From a checkpoint of a small mixture-of-experts model trained on Wikipedia: 32 experts in each of 13 layers, 3 picks a token.
Below are experts of layer 3 (counted from 0) of a mixture-of-experts language model. Rows are named router (the router's row for the expert), up (a neuron's input weights, with its number), down (a neuron's output weights, with its number) and show model dimensions 224-279. Each number is 128 + 32 x the weight over its row's rms, rounded and kept within 0 to 255.
After each expert's rows: "comes after" lists some tokens at least twice as common just before its tokens as in all text; "comes before" lists some tokens at least twice as common just after its tokens as in all text. This comes from a sample of Wikipedia text that the model never trained on. Tokens count by the router's weight.

# expert 3
router [127 119  77 127 127 106 169 124 184 161 108 136 124 161 125  91  86 116 120 124 138 153 195  78  71 167 152 153 161 107 107  83 111  81 152  93 117 117 202 146 140 153 158 111 150 177 134 146 167 139 121 117 119 112 107 196]
up0 [137 127 151  95 233 120 166 151 152 148 174 126 102 118  99  93 172 150 104  37 114 145 158 142 124  93 154 115 140 139 145 148 141 156 132 183 102 159 180 130 135 133 123 129 104 141  43 136 132 113 121 156 129 134 182 149]
down0 [110  86 132 129 148  96 104 137 222 138 152 129 138  90 119 129 143 139 166 114  87 113 154  91  86 112 149 138 148 124  62  76 145 109 121 102 174 112  95 105 106 121 140 126 139 154 141 125 115  73 161 109 125 190 171 117]
up1 [113  63  67 134 145 145 156 105 145 135 144 191 127 114 130 179 121 182 124 137 108 150 120 160 132 167 164  98 184 190 117 179 130 132 108 125  84 194 153 169 123 206 155  78 139  96 148 112 125 106 115 120 134 119 135 160]
down1 [102 211  95 140 105 187  96 126 119 102 171 135 129 103 119 230 112 157 154  85  79 154 138 178 142 168 104 107 159 116  90 175  81 134 149 177  90 113  77 136 140 146 120 117 141 101  79 140 125 116 162 161 167 147 107 115]
up2 [141 149 149 148 148 123 133 154 147 147  95 166 135 129 134  70 116 144 133 131 123 125 150 105  67 108 181 175 114 112  92  83 146 149  89 122 130 138 148 137 152 125 134 157 109  65 170 153 136  99 139 108 103  75  84 145]
down2 [110 158 168 145 123 106  95 107 147 142 137 141  73 129  82 124  93 232 124 106 143  68 217 200 122  83 138 102 118 110  61 114 113  91 142 166 132 123 112 123 137 109 142 133 112 167 104 168 125 145 122 132 125 190 150  93]
up3 [120 138 142 148 103 131 121 144  88 111 173 136 112 169 129 133 118 124 156 117 171 133  41  97 162  80 118 123  80 142 116 137  87 130 145 124 151 131 171  97 136 171 126 157 131 135 129  75 140 135 116 129  84 124  97  97]
down3 [ 96 115  87  73  96 125 119  82 113 156 120 201  99  88 118 105 135 159 151 159  96 113  86 132 155 121 137 131 124 198 140 132 134 139 129 110 103 151 101 123  91 147  75  98  61 118 109 157 140 114  99 139 135 149 180 163]
up4 [ 90 106  76 134 171 160  95 175 141 116 135 128  95  68 168 121 166 110 144 113 158 129 114 139 119 113 118 133 160 129 130 138  91 169  90 121 116 102 158 120  75 111 155 165 111 121 135  91 104 139 149 185 113 124 134 178]
down4 [ 82 128 145 139  70 130 169 153 156 129  56 149 137 107 139 132 130  97 133 137 121 168 190 166 121 159 115  92  77  97 129 126 112  75  55 112 187 132  98  94 144 136 131 195 179  86 106 112 141 116 157  68 187 101 104  98]
up5 [116 123  98 123 125 124 166 139 140 117 121 156 153 128 174  99 177 127  91 165 162 178 142 110 101 131 159 119 177 101  96 100 105 175  98 138 173 141  80 108 124  92 158  82 129  98 140 217 154  95 135 132  68 138 109 111]
down5 [162  65 117 126 153 129 151 167 137 133 103  70 119  80 155 130 153 131 180  93 153 218 128  85 108 110 150 121 146 101 177 105 142 150 120 159 123 138  68 117  56 127  98  84  52 159 122 174 169 146 109  81 126  73  70 105]
comes after: " the", " of", " a", " The", "The", "'s"
comes before: " of", ".", ",", " and", " in", "'s"

# expert 14
router [102 149 109 160 167 182 116 128 112  78 132 137 105 141 117 159 146 152 122  87 180  88  89  92  62 113 108  92 125 176 124 145  98  81 140 134  93 125 178 120 138 153 127  78 107  97 137 159 194 148 148 158 150  82 137 136]
up0 [134  72  80 104  71 127 126 110 118 146 182  90  99  89 134 130 155 120 162  97 122 102  67 135 113  85  91 143 134 174 129 131 114 112 170 143  72 113 145  98  48 134 148  53 119  73 178 120 193 159  67 140 147 158 107 140]
down0 [104 117 146  87 121 100 138 145 150 116 157 107  80 130 151 173 183 104 148 114  83 113 196 153 129 112 141 126 104 122 140 117 151 100 165 152 109  94  52 114 164 137 144 122 112 158  63  74  99 172 155 106  97 132 108 138]
up1 [ 92  89 173 136 134 181 163  62 139  85 130  54 103 155 197 109 143  66 122 158 151 129 108  82 138 137 110 119 105  79 119  83 165 203 127 170 170  90 145 116 138 123 100 144 118 154 104 100 163 169 114 125  72 152 152 159]
down1 [141 122  93 126  98 132 132 127 123 175  76 117 148 121 100  89 205 130  91 134 166 193 108 148 173 188 110 126 122 132 124 130 146  86 156 133 147 161 124 104 105 142 137 118 123 146 161 184 140 107 142 118 133 137 164 147]
up2 [127 158 154 178 143  94 179  98 161 150 164  59 120 121  97 150 154 111 126 120 159  81  73  76 153 119 159  82  79 108  99  88 155 168 174 112 131 126 155 122  92 138 147 117 214 110  83 108 149 148 148  95 136  65 150 127]
down2 [ 93 168 198 187  95 137 120 145  75  95 142  77  54 146  84 190 105 125 139 181 154 119 149 125  88 130  85 131 133  78 122 170 125 113  91 114 167 169  82 106  79 128 153 156 140 113 166 145  47 136 164 142 140 102 161 155]
up3 [150 185 113 157 127 138  98 172 105  70  91 116 128 109 119  52 156 100 104  75 145 110  84 112 126 146 212 163  95 141 133 100 149 164 141 118 162 134 171 139 144 171 168 104 151 130 178 133 115 142 104  91 144  66 136  59]
down3 [161 123 121 106  70  99 112 115  89 121 124 119 127 135 175 134 154 114 105 132 126 141 151  57 153 113 140 134 131 114 219 157 215 126 146 137 141  88 121 103 108 159 112 131 131 116 102 153  89 110 120  76 104 104 140  86]
up4 [109 176 127 146 148 154 153 202 136  67  75 148 130 156 111 119 141 138 130 148 155 135 166  64  28 137 132 177 149 153 103 140 133  81 182 128 166 102 121 188 149 141 123 150  99 138 105 184  88 129 149 190 188  77 122 132]
down4 [114 163 147  89 126 101 151 135 167 159  93 134 117 151 151 132  97 103 105 153 118 117 124 193 108  99  93  93 117 141 147  57 155 154 170 174 158 164 120  69 115 124 131 109 182 154  72 112 163 192 110 104 147  88 111  94]
up5 [119 133 150  99 165 125 193  40 134 124  73 125 112 138 161 120 128  98  70 162 119 130 120  82 182 119 151 129 118 129 162 190 127 167 130 101 126  83 215 102  93 150 127 100 107 133 146 152 121 145 156 111  93 131 142 158]
down5 [156 141 133 110 101 145  72 121 157 116 127 160  94 124 119  84  94  62 104 127 131 139 101 109 144 133 147  54 169 154  76 112 159 122 110 162 113 105 118 115 148  98 176 123  95 160  75  98 131  73 108  81 185 158 165  96]
comes after: "\n", ".", ",", "==See", " ", " that"
comes before: "\n", " was", " is", " had", " has", " are"

# expert 16
router [ 87 174 141 155 145 109 164 130 124  72 128 175 179 121 175 175 156  84 156 151 147  80 159 202 149 129  59 156 119 172 166 143 178 162 163 166 117 148  78 133  83  67 143  85 107  93 133 127  78 125 111 151 118  65  99 123]
up0 [132 141 179 155 143  96 180 163 167 146 124 143 108 165 107 161 134  98 130 153 163  51  95 142 104 166 100 101  97 176 161 155  46  99 150 154 132 163 104 148 163 153  88 147 146 122 112 133 122 152 133 152 103 152 146  94]
down0 [157 120  64  78 164 129 137 116 125 138 141 117 107 149 120 100 126 172  60 180 167 139 139 180 183 132 133 167 174 166 147 164  90 129 158 150 174 155 127 132  68 119 153 145 142 126  95 123 140 141 154  95  97 133  98 168]
up1 [143 137 139 150 135 116 154 153 168 167 119 154 136 100 136 116  93 147 165 134 185 135 127 101 130 137 126 105 148 124  83 126 144 129 115 152 124 191  67  73  88  87 123  84  92 157 119  68 119 146 127  89 112 108 120 195]
down1 [100  93 149 154 133 161  95 155 209 219 147 170 135 107 105  93 126 123 179  92  91 107 180  86 128 101 128 135 107 117 200 135 183  71 121  92 117 121 145 128 199 127  92 129 166  87 128  84 133 106 109 123 152 160 108 132]
up2 [ 91 146 218 178 117 141 147 136 167 117 154 128 140 129 172 120 149 101 123 150 103 109 165 155 137 126  85 177 129 108 128 221 191 106  88 143 121 155 114 146  94 142 116 110  70  90 122 112 114 132 165  79 148  94 135  95]
down2 [116 145 150  80 119 124 136  75 145 109 110 119  79 128 103  96 187 141 128 110 118 117 119  57 102 135 127 117 145 119 109 158 120 182 156 144 160 154 135 153 113 197 179 131 177 158 160  87 158 183 128 144 139 115 122 165]
up3 [107  96 185 114 109 115 110 165 108 109 139 181 124 134 144 143 129 116 173 144 110  77 101 129 102 156 190  90 176  94  87  95 115 152 106 165 139 154  72 183 106 148 116 127 111 128 124 161  83 130  95 172 147  87  97  72]
down3 [123 132 173 132 101  95 133 116 128 132  78  59 120 151 139 119 141 148 154 116  49 203  87  94 111 108 108 238 103  62 135 101 102 124 104 127 155 148 108 114  96 138 103  92 104 160 168 120 149 188 129 193 104 128 118 114]
up4 [188 159 140 184 124 106 136 126 187 132  83 121 111  98 153 127 131 125 171  83 140 114 197 208 201 151 110  85 200  79  85 121 169  65 182  91 115  81 158 133 135 114 128 103  98 108 127 130 140  40 120 188 103  90 163 128]
down4 [ 83  47  75 143 136 165 195  89 142 187  81 143 118 180 111 134 118 148 148 100 206 133  21 211 172 117 126 176 116 102 137 113 127 171 117  94 129  93 136 129 145 157 119 103 121 141 178 124 186 114 122 182 125 138  91 141]
up5 [172 103 140  73 109  82 155 105  98 123 127 162 141 138  88 124 161 142 116 132 122  67 127  94 199  95 163 165 137  96 123 105 123  97  98 126 179 131 120  94 136 111 176  97 130 174 120 119 108 118  98 119  70  76 115 136]
down5 [101 125 127  35 108 132 123 136 143 117 129 136  77 135  92 122 175  78 126 173 102 130 149 164 164 163 124 159 170 131 105 117 154 140 127 105  79 100 142 171 108 129 174  43 139 154  89  66 152 120 143 133 124 104 126  99]
comes after: " |", "|", "-", ";", " /", " (201"
comes before: " |", ":", ";", "–2", "–201", "R;"

# expert 11
router [131 162  84 140 156  98  96 158 122  91 132  79 166 155 142 185 136 127 140 109 199  92 152 131 114 108 178 214 131 164 119 115 173 160 129 142 156 127 120 138 116 118 139  57 125 117 126 149  82 164 136 123 122 109 136 105]
up0 [149  69 190  52 132 202 109 165 170 110 106 123 103 111 107  64 177 142 162 120 114  57 173  98 146 142 217  96 108 106 174 158 150 107 145 155 161 154 116 133 163 127 133 117 122 144 144 154 131 117 101 111 130 126 104 109]
down0 [ 87 182  75 150 123 121 130  92 139 161 206  98 155 105 108 129 141 164 128 108 112 146  59  71 127 167  67 149 173 147  75 130  94  83 120 112  87 123 127 112 103 146  99  31 189 148 136 169 134  62 174 124 164 118 129 174]
up1 [ 82 136 194 100 134 135 103 152 178 115  99 134  98 133 139 107 183 114  85 128  72 134  52 124 124 130 113  90  84 122 114  99 117 134 102 123 130 123 134 125 141  92 153 163 140 131 126 149 126 169 120 111  54 169 138 126]
down1 [113 163 144 114 106 170 105  87 102 140 159 146  98  94 137 102  96 165 141 125  99 135  76 101 148 141 143 109 152 110 150 128  88 210 162 148  57  80 174 140 176 142  94 170 123 151 161  94 146 138 123 157 119 161 151  96]
up2 [184 167 124 154 108  77 123 177 172 111 171 134 145 118 140  89 163 151 175 138 144 105 110 131 142 149  76 133  78 101 158 152 111 134 104 176 165  99 105 141 117 140 177  99 133 102  89 140 130 162 111  96 140 126 115 125]
down2 [ 94 144 117  43 141 173 123 113 164 192 144  94 114  80 115 174  84 155 117 142  93  71 103  83 119  65  89  91 106 126 100 166 143 177 107 130 163  95 104 150  91 138 118 133  97 126 125 124  91 149 168 127  52 184 208 131]
up3 [ 91 127  96 190  64 157  99 134  77 124 181  95 132 119 160 128 138 110 144 130 142 123 123 137 117 129 168 125 145 127 126 159 124 147 131 150 130 131 174  75 155 134 133 139 104 160 109 112 141  21 151 152 111 147 172 171]
down3 [114 118 135 143 131  80 102 163 198 168 153 118  80 162 160 112 143 182 114 117 139 159 184  84 112 166  78 169 161 143  76  87 123 119 169 137  83 200 143 109 125  89  98 155 103 111 152 160 145 158  86 144  87 130 199 120]
up4 [143 125 136  77 159 128 104 178 138 160  96  84 137 158 107  89  95  83 128 114 128 101 153 119  82 146 150 129 140 156 150 118 183 136 148 128 146  75 149 131 165 153 152 106 100 135 167 163 130 141 141  67 148 101 138 122]
down4 [ 84 128 117 149 119  79 143 146 113 138 142 131 101 148 120 146 177 154 149 163 153 108 132 190 100  82 148 167  97  93 125  90 121 151 171 174 154 155  77 175  90  83 108 145 122  93 134 137 120 109 141 134 123 127 130 143]
up5 [126 125  91  86 154 128 103 148 109 117 130 124 174 143 169 186 101 165 111 110 161 156  98  90 124 147 158 235 157 158 176 133 150 148 102  91 158  97 104 129 128  98  85  92 126 186 155 110 109 125 131 128  88  94 152 120]
down5 [ 91 140 113 145 181  53  82  96 133 175  84 171 201 146 122 137 120  95  71 134 141 131 115 164  85  92 101 138 121 112 128  76 134  62  82 122 145  95  96 126 140 153 108 200 120 175 130 123  78 141 111 101 102 123 150 126]
comes after: "\n", " |", ".", " =", "==", " =="
comes before: "\n", "-", "|", "The", "In", "=="

# expert 24
router [ 97 155 141 147  98  77 105 103 135  85 122  55 203 165  63 201 101 141 145 130 105 150 159 158 149 106 137 172 137 154 119 114 181  96 191 104 160  66 193 142 106  99 128 119 130  99 187 122 107 123  97 141 149  82 107 104]
up0 [168 196 150 143 190 126 153 118  82 110 133 200 152 132  81 116 106 100 115 121 147 160  92 128  83  64  91 189 107 128 144 154 138 101  97 155 137 108  97  94  93 109 158  75 108 118 129 114 129 156 172 173 128  58 164 135]
down0 [ 63 144 144 153  99 161  69 169  86 116 147 128  67  82 216 168 185  51  70 127 110 125 120 182  95 138 178  99 138  90 110 110 134  88 140 128  94 140 156 157 153  96 116 181  76 139 140 120 105  74 113 107 138 170 149 112]
up1 [121 135 105 191  94 151 145 116 113 146 137 139 140 120 118 133 167  76 151 111  80 168  89 176 131 108 133 117  98  92 149  83 120 134 167 140  92 150 131 168 140 156 149 109 130 127  81 151 116 149 114 128 150 132 163 102]
down1 [ 85 114 114  99 160 182 123 129  94 145 162 169 144 128 137 165 117 102  72 118 118 136 145 154  28 104 120 112 140 130 121 116 144 104 131 113 125 103 135  80 136  99 125 147 147 148 123  82 137 132 101 178 127  80 146 159]
up2 [130 147  91 143 133 165 110  90 154 157 145 138 192 151 133 106  92 149 143  45  78 129 111 132  95 178 110 139  98 101  96 146 169 129 133 156 126 149  92 118 144 172  91  77 105 149  34 168 151 164 159 157 209 199 154 117]
down2 [134 125 117 173 159  96 140 111 147 127  94 133 135 118 204 122 106 159 142 141 100 148  86 111 140 136  63 155 165 162 137 130 196 100  87  99 120 156 164  97 132 169  37 140 155 127 139 177 140  96 128 113  95  81 124 120]
up3 [161  97 108 110 131  79  73 135 154 138 138 121  65 103 116 160 130  78 127  98 129 173 168  87 172 114 128 105 100 114 104 128 129 226 193 124 125 117 126  40 103  88 142 105 133  86 165 130 110 111  91 192  60  91 114 140]
down3 [123 140  89 101 124 157 153 129 100 171 120  68 133 126 111  98 131 143  96  73 113  73 140 121 103 184 186  89 184 136 115  81 149 150 133 137 129  64 117 136 147 181 118 158 168 111 188  96  91 157 165 157  59 142 105  59]
up4 [ 38 132 122 170  60  75 160 105 119 139 111  98  84 146  52 170 103 171 160  83 143 121 167 144 108 212 149 161 143 136 155 131 132 145 123 128 150 117 134 110 171 137 125 120 186 138 131 132 125  75  92 145 145 138 174  81]
down4 [129 125  94 153 134 101 102 164 162 167  98 119  94 116 144 170 112  91 149 113 128 218 152  76 124 139 146  95 175 136 137  75 150  78 121 150  62 111 108 167 119  92  81 150 154 166  79 139 103 151 138  71 130 104 157 132]
up5 [143 130 170 145 161 133 135 102  56 171 160  94 112 146 147 144 160 121 177 154 134 134 105  94 141 159 103 124  96 142 133 168 110 133 154 108 121 175 123 129  58 145  96 121 145 143 109 140 168 170 209  91 176 103 130 117]
down5 [196 121 119  67 106  81 127  99  99 158 126 173 131 122 166  98 102  86 176  98 123 139 111  84 168  88  78 126 129 113  74  93  84  47  89  90  80 176 103 121 104 125  93  91 113 138 129 118 189 145 151 146 177 173 192 107]
comes after: " |", "|", ";", ":", " (1", " 6"
comes before: " |", "5", "6", "4", "2", "3"

# expert 31
router [169 111 150 140 129 138 131 192 172 120 138  92 152 137 132 124  36 175 158 136 151 143 140  52 125 126  92 130 155 140 144 107 166 127 150 152 122  98 102 155 120 196 111  84 164 105 173 227 177 114  99 150 144 137 101 206]
up0 [178 113 148 139 124 121 115  97 129  90 136 172 103 174 112  64 161 126 125 118 147 126 129 137 163 134 210 139 152 170 116 125 133 173 150 140 123 101 142 146 115 143 114 120  87 117 203 155 151 127 112 126 138 121 133 143]
down0 [145 182 139 174 125 123 149 113  98 171 135 170  63 165  91 129 188  63 122 132 135 133 145 140 143 116 111 112 182 134 150 153 184 115  78 107  68 190 143 104 117 111 182 150  92  86  73  86 108 129 152 133 123 149 100 179]
up1 [144 208 152 157  97 190 121 119 106 116  97 203  94 104 146 121  89 152 118 128 115 111  55 226 107 110 111  92 207 149 173 103 125 139 118 139 150 123 134 116  88 109 101 144 169 149 119 131 132 141 136 119 143 138 167 104]
down1 [ 50 136 117 111 139 126 125 131 140 102 139 135  86 102 138 118 117  95 124 117 107  80  94 118 102 100 158 118 154 105 146  92 110 110 110 180  65  88 212 116  93 179  74 144 111 108  82 183 200 146  97 205 121 151 179 106]
up2 [173 174 132  42 116 131 125 148 129  91 118 108 131 158 155 138 114 100 176 160 115  79 161 170  93 137 182 158 133  81 155 144  90  98  89 154 113 151 109 137 102 128 164 153 117 126 215 143  79 129 130 115 134  88 161 125]
down2 [132 172 132 154  78 152  93 104 114 149  91 128 151  79 119 117 140  97 110 123 146 198 132 174 120 157  61 137 150 131 186 156 136 144 139 114 111 103 149 107 168 172 110  82 128 134  91 129  85 118 168 160 205 105 113 176]
up3 [159 132 181 121  65 140 179 175 162  83 120 209 121  88 142 102 136 127 125  95 104 108 176 160 119 147 112 121 136 137 124 138 134 152  79 122 124 105  90  77 136 200 129 127 110 109 191  87 138 144 160 112 116 129  92 184]
down3 [135 142 184 138 207 148 118 169 121 143 119 168 123 178 155 117 176  54 113 123 120 156 129 122 143  90 141  70 104 152 134  87  98 125  65 136  58 120 198 128 137 156  81 102 141  89  90  90 117 154 151 131 102 197 120 160]
up4 [163 170 161 139 123 109 159 110  92  72 113 158 111 156 127 200 111 136  77  77 122 116 151 120 146 125 149 133 179 116 145 149  93 115 181 109 145  93 171 142 129 130 183 124 143 211 155 140 146 136 110 104 126 103 114 116]
down4 [146  88 165 111 153  95  79 129 150 168  97 171 127 128 122 129  83 124 191 140 179 120 117 216 126 182 196 113 179 134 129 167 100 145  83 165 138 113 109 111 138 144 147  80 120 134 170 128 146 124 136 138 134  94 167 118]
up5 [156 121 115 126 153 203 127 111 121 146 120 107 124 104 112 110  87  97 112  62 103 126  96 120 109 186  51  42 114 129 169 119 166  85 148  75 140 200 139 102  59 131 103  88 152 154 101  86  80 166 100 112 154  97 116 112]
down5 [122 132 143 134 100 131 158  79 140 132 100 146  94 133 118 160 120 142 185 135  77 115 186 119  93 142 139 147 112 143 165 143 117 119  97 107 106 166 145 133  61  84  97  81  61 129 167 123  71 141 128 113 104 124 133 108]
comes after: "\n", " ", " 0", " 1", ")", " 2"
comes before: " ", "\n", " 0", " 1", " 2", " 3"

# expert 30
router [113 136 141 132  71 105 118 145 121  65 155 150 146 145 130 195 220 106  71 132  65 130  93 139 144  92 121 148 135 106 138  76  49  99 150 126 181 108 146 114 156 121 132 149 195 108  79  86 144 155 149 116 122 115  79 131]
up0 [134 143 136  93 112 124  74 158  93 166 102 115  87 152 123  93 121 109 120  96 161 189 169 137 177 123 155  97 121 124 152 162 140 168 125 135 147 123 177  96 126 161 108 101 116  78 129 113 150 102 155 142  87 102 112 111]
down0 [119 165 103 119 111 103 117 136 149 137 128  90 149 127 107 145 179 128 134  96 125 187 132 144 109 164 118 187 141 135 130  89 154 152 129 105 132 117 116  93  61 165 166 133 135 190  91 127  74 105 138 191 115 183 135 129]
up1 [142 145 167 131 101 129 179 148 147  74 120 131 166  96 133 122 100 108 128  99 117 131 146 161  82 126 107 107 147 115 122  74 119 146 152 142 147 110 161  98 124 145  94 153  58 109  84 143  95 137 165 123 164 160 144 128]
down1 [180 115  89 101 136  46  80 106 158 150  98 111 121 170 101 119  64  86  98  95 148 118 177 136 142 155  88 135 111 105  73  36 153 148 150 100 108  92 107 213 131  77 153 154 119 150 101 158  48 123 113 130 167 113 156 120]
up2 [163 138 115 131 140 209 122 130 187 114  65 142 164 171 117 119 135 119 142 122 117 160 131 126 171 165 179 188 124 154  98 115 122 106 162 109 132 139 120 159 106 116 115 144 156 101 146 146 110 133  94  89 164 121 176  73]
down2 [104  92  78 120 130 142  93 101 179 157  64 166  83  81 114 148  97 129 146 126 139 137  81 123 132 113 142 118  83 141 149 105 116  99 127 112  97  92 165 127 118 112 100 119 126 121 186 195 176 119 132 182 110 119 152 147]
up3 [185 132  82  81 123 113 165 152 109 133 158 159 177 158 113  97 157 203 132 117 158 121 130 177 121 131 132  78 143 126  71  93  99 116 198  96 112 115  26 132 132 128 146 154  86 119 148 121 124 114 121 131  96 160 111 141]
down3 [194  93  60 171 147 129 212 145  45 128 144 122 165 115  71  92 134 148 125 153 128 141 144  81 127  49 133  63 131 134  96 124 118 175 151 174 112  91 133 145 131 123 104 145 129  72 122 162  90 139 130 195 105 141 109 135]
up4 [199 208 165 101 143 148  94 167  88 114 137  88  41 167 130 129 119 137 125 164 147 117 105 118  75 157 154 133 141 152 116 143  94 150  97 170 155 115 131 205 104 178 185 161 122 140  71 139 123 122 168 107 139 161 164 104]
down4 [ 92 105 135 149 137 169  93 162 130 130  98 150 208 111 105 122 134 154 154  63 115 159 147  72 148 113 171 135 127  80 143 148 115 138  97 127  88 163 139  72 142 110  64 121 128 138 143 154 119  64 134 144 122  90  65 106]
up5 [144 198 167 179 139  96  73 145 156 131 129  83 135 110 135 133 144 156 161 138 118 184 140 184  61  81 182 137 142 148 142 166 139 201  65 125  53 116 172 111 130 118 135 144 108 138  88 128 119 137 147 130  47  98 113 153]
down5 [ 59 200  96 119 135 108  83 136 132  82 154 154 134  87 116 163 133 148 131 120  95 105 115 131 145 132  67 126 148  98 131 163 135  91 100 110 197 166  89 105 156  84 106 161  94 156 122 149 107 145 100 146 189 157 135 160]
comes after: "\n", " 199", " 198", "\n ", " 197", "In"
comes before: "\n", " The", " He", " In", " It", " This"

# expert 27
router [123 104 156 175 139 124 126 161 148 115 156  84 148 109 119 141  88 172 133 145 173 130 165 139 138  93 161 153  94  90 122 105 171 108 159  79 201 132 172  92 154 244 114 126 140 165 145 241 138 133 122 166 131 134 144 164]
up0 [120 196 161 183 112 158 187 137 128 130 123 170  94 121 138 111 183 109 139 184 141 155 137 100 101 157 121 132 123 122 159  72 169  76  43 157  57 101 143  93 172 134  97 124 126 107 122  99  84 190 129 153  87 112 184  99]
down0 [ 82 106  82 149  95 142 106 151 138 151 122 123 123 164 185 118 124 121 168 125 160 101 180 134 129  78  91 113  98 146  70 179 104  77 101 144 155 128 117  42 156 169 104 111 136 120 108 153  80  99 117 117 138 110 165 113]
up1 [116 103 175 170 113 130 117 177 176 134 105 155 144 112 173  89 177  96 175 162 145 152 115 112  87 137 130 102 121 133 140 161 131  64 140 164 114 106 154 132 182  61 141 178 184 106 139 125  81 176 142  80 104 161 197 164]
down1 [129  54 123 138 156 166  86 130 121 141 164 145 176 148 136 104 118 154  88  94 168 134 156 150 101 129 123 159 119 135 109  89 105 105  99 180 131 114 128 135 181 157 175 146 128 122  94  77 132  95 127  87 126 118  73 122]
up2 [158 111 141 114 158 157 134 131 121 108 109  92 127 116 125 119 107  77 125 116  79  69 127 123 149  87 176 128 129  87 110 123 127  94 115 115 126 165  69  59 135 145 162 140 111 119 119 148 112  93 104 118 176 115 136  41]
down2 [ 89 101 108 169 182 147 139 111 158 133 135 176 130 192 140  72 114  86 152  55 121 152 166 111 157 131  99 142 195 138 117 127 150 169 159 141 134 125 161 103 132 109 123  92 155 129  99 160 144 161 111 112 116  92 133 150]
up3 [ 86 139 124 116  81 161 172  51 116 161 147 102 216 180 161 171 113  79 137  67 121 112  93 164 141  66 140  99  87 189 136 166 118 138 106  98 114 198  84  99 158 142 153 169 139 145 125 135 131  92 132  91 130  95 101  96]
down3 [108 129 128 131 164  65 126  93 123 116  82  94 102  98 114  74 164 107 181 118 120 131 123 184  38 137 107 169  81 117 120  93 128 125  92 131  98 180 129  72 123  75 129 120 101  46 115 139 124 141  73  91 130 131 117 139]
up4 [192 125 115 106 148  94  94 104 129 111 126  81 136 114 109 104 157 144 160 132 161 168  89 162 112 169  82 135  71 128 191 152 171 106 129 121 131 139  76 165  92 114 129  94 124 104 136  84 126 145  90 135 129 133 178 162]
down4 [116 101 102 116 118 115 170 229  77  78 143 100  92 108 143 162 194  96 159 128 167  81 153  72 162 145 127 106 163  69 163 125 132 119 142 133 108 177  91 161 115  96 105  58 104 134 102 164 118 161 127 111  92  47  92 146]
up5 [ 94 108 129 133 113 125 106 135  92 152 102 141 159  73 111 138 117 126 117 154 168  96 125 119  96 150  91  97 133 104 174 150 139 116  78 101 120 133 123 131 165 197 158 119 100 165 162 114 145 113  65 162 118  98  94 131]
down5 [112 171 101 163 127 134 142 148 122  99 109 117 128 118 164 174 144 126 148  99  88 106 127 141 139 174 121 101 129 124 117 125 193 135 128 112 135 114 142 121 143 136 102 122 107  65 110 146 118  85 160  77 106  87  86 186]
comes after: " ", "\n", " 0", ")", " 1", " —"
comes before: "-", "\n", "|", " ", " 0", " 1"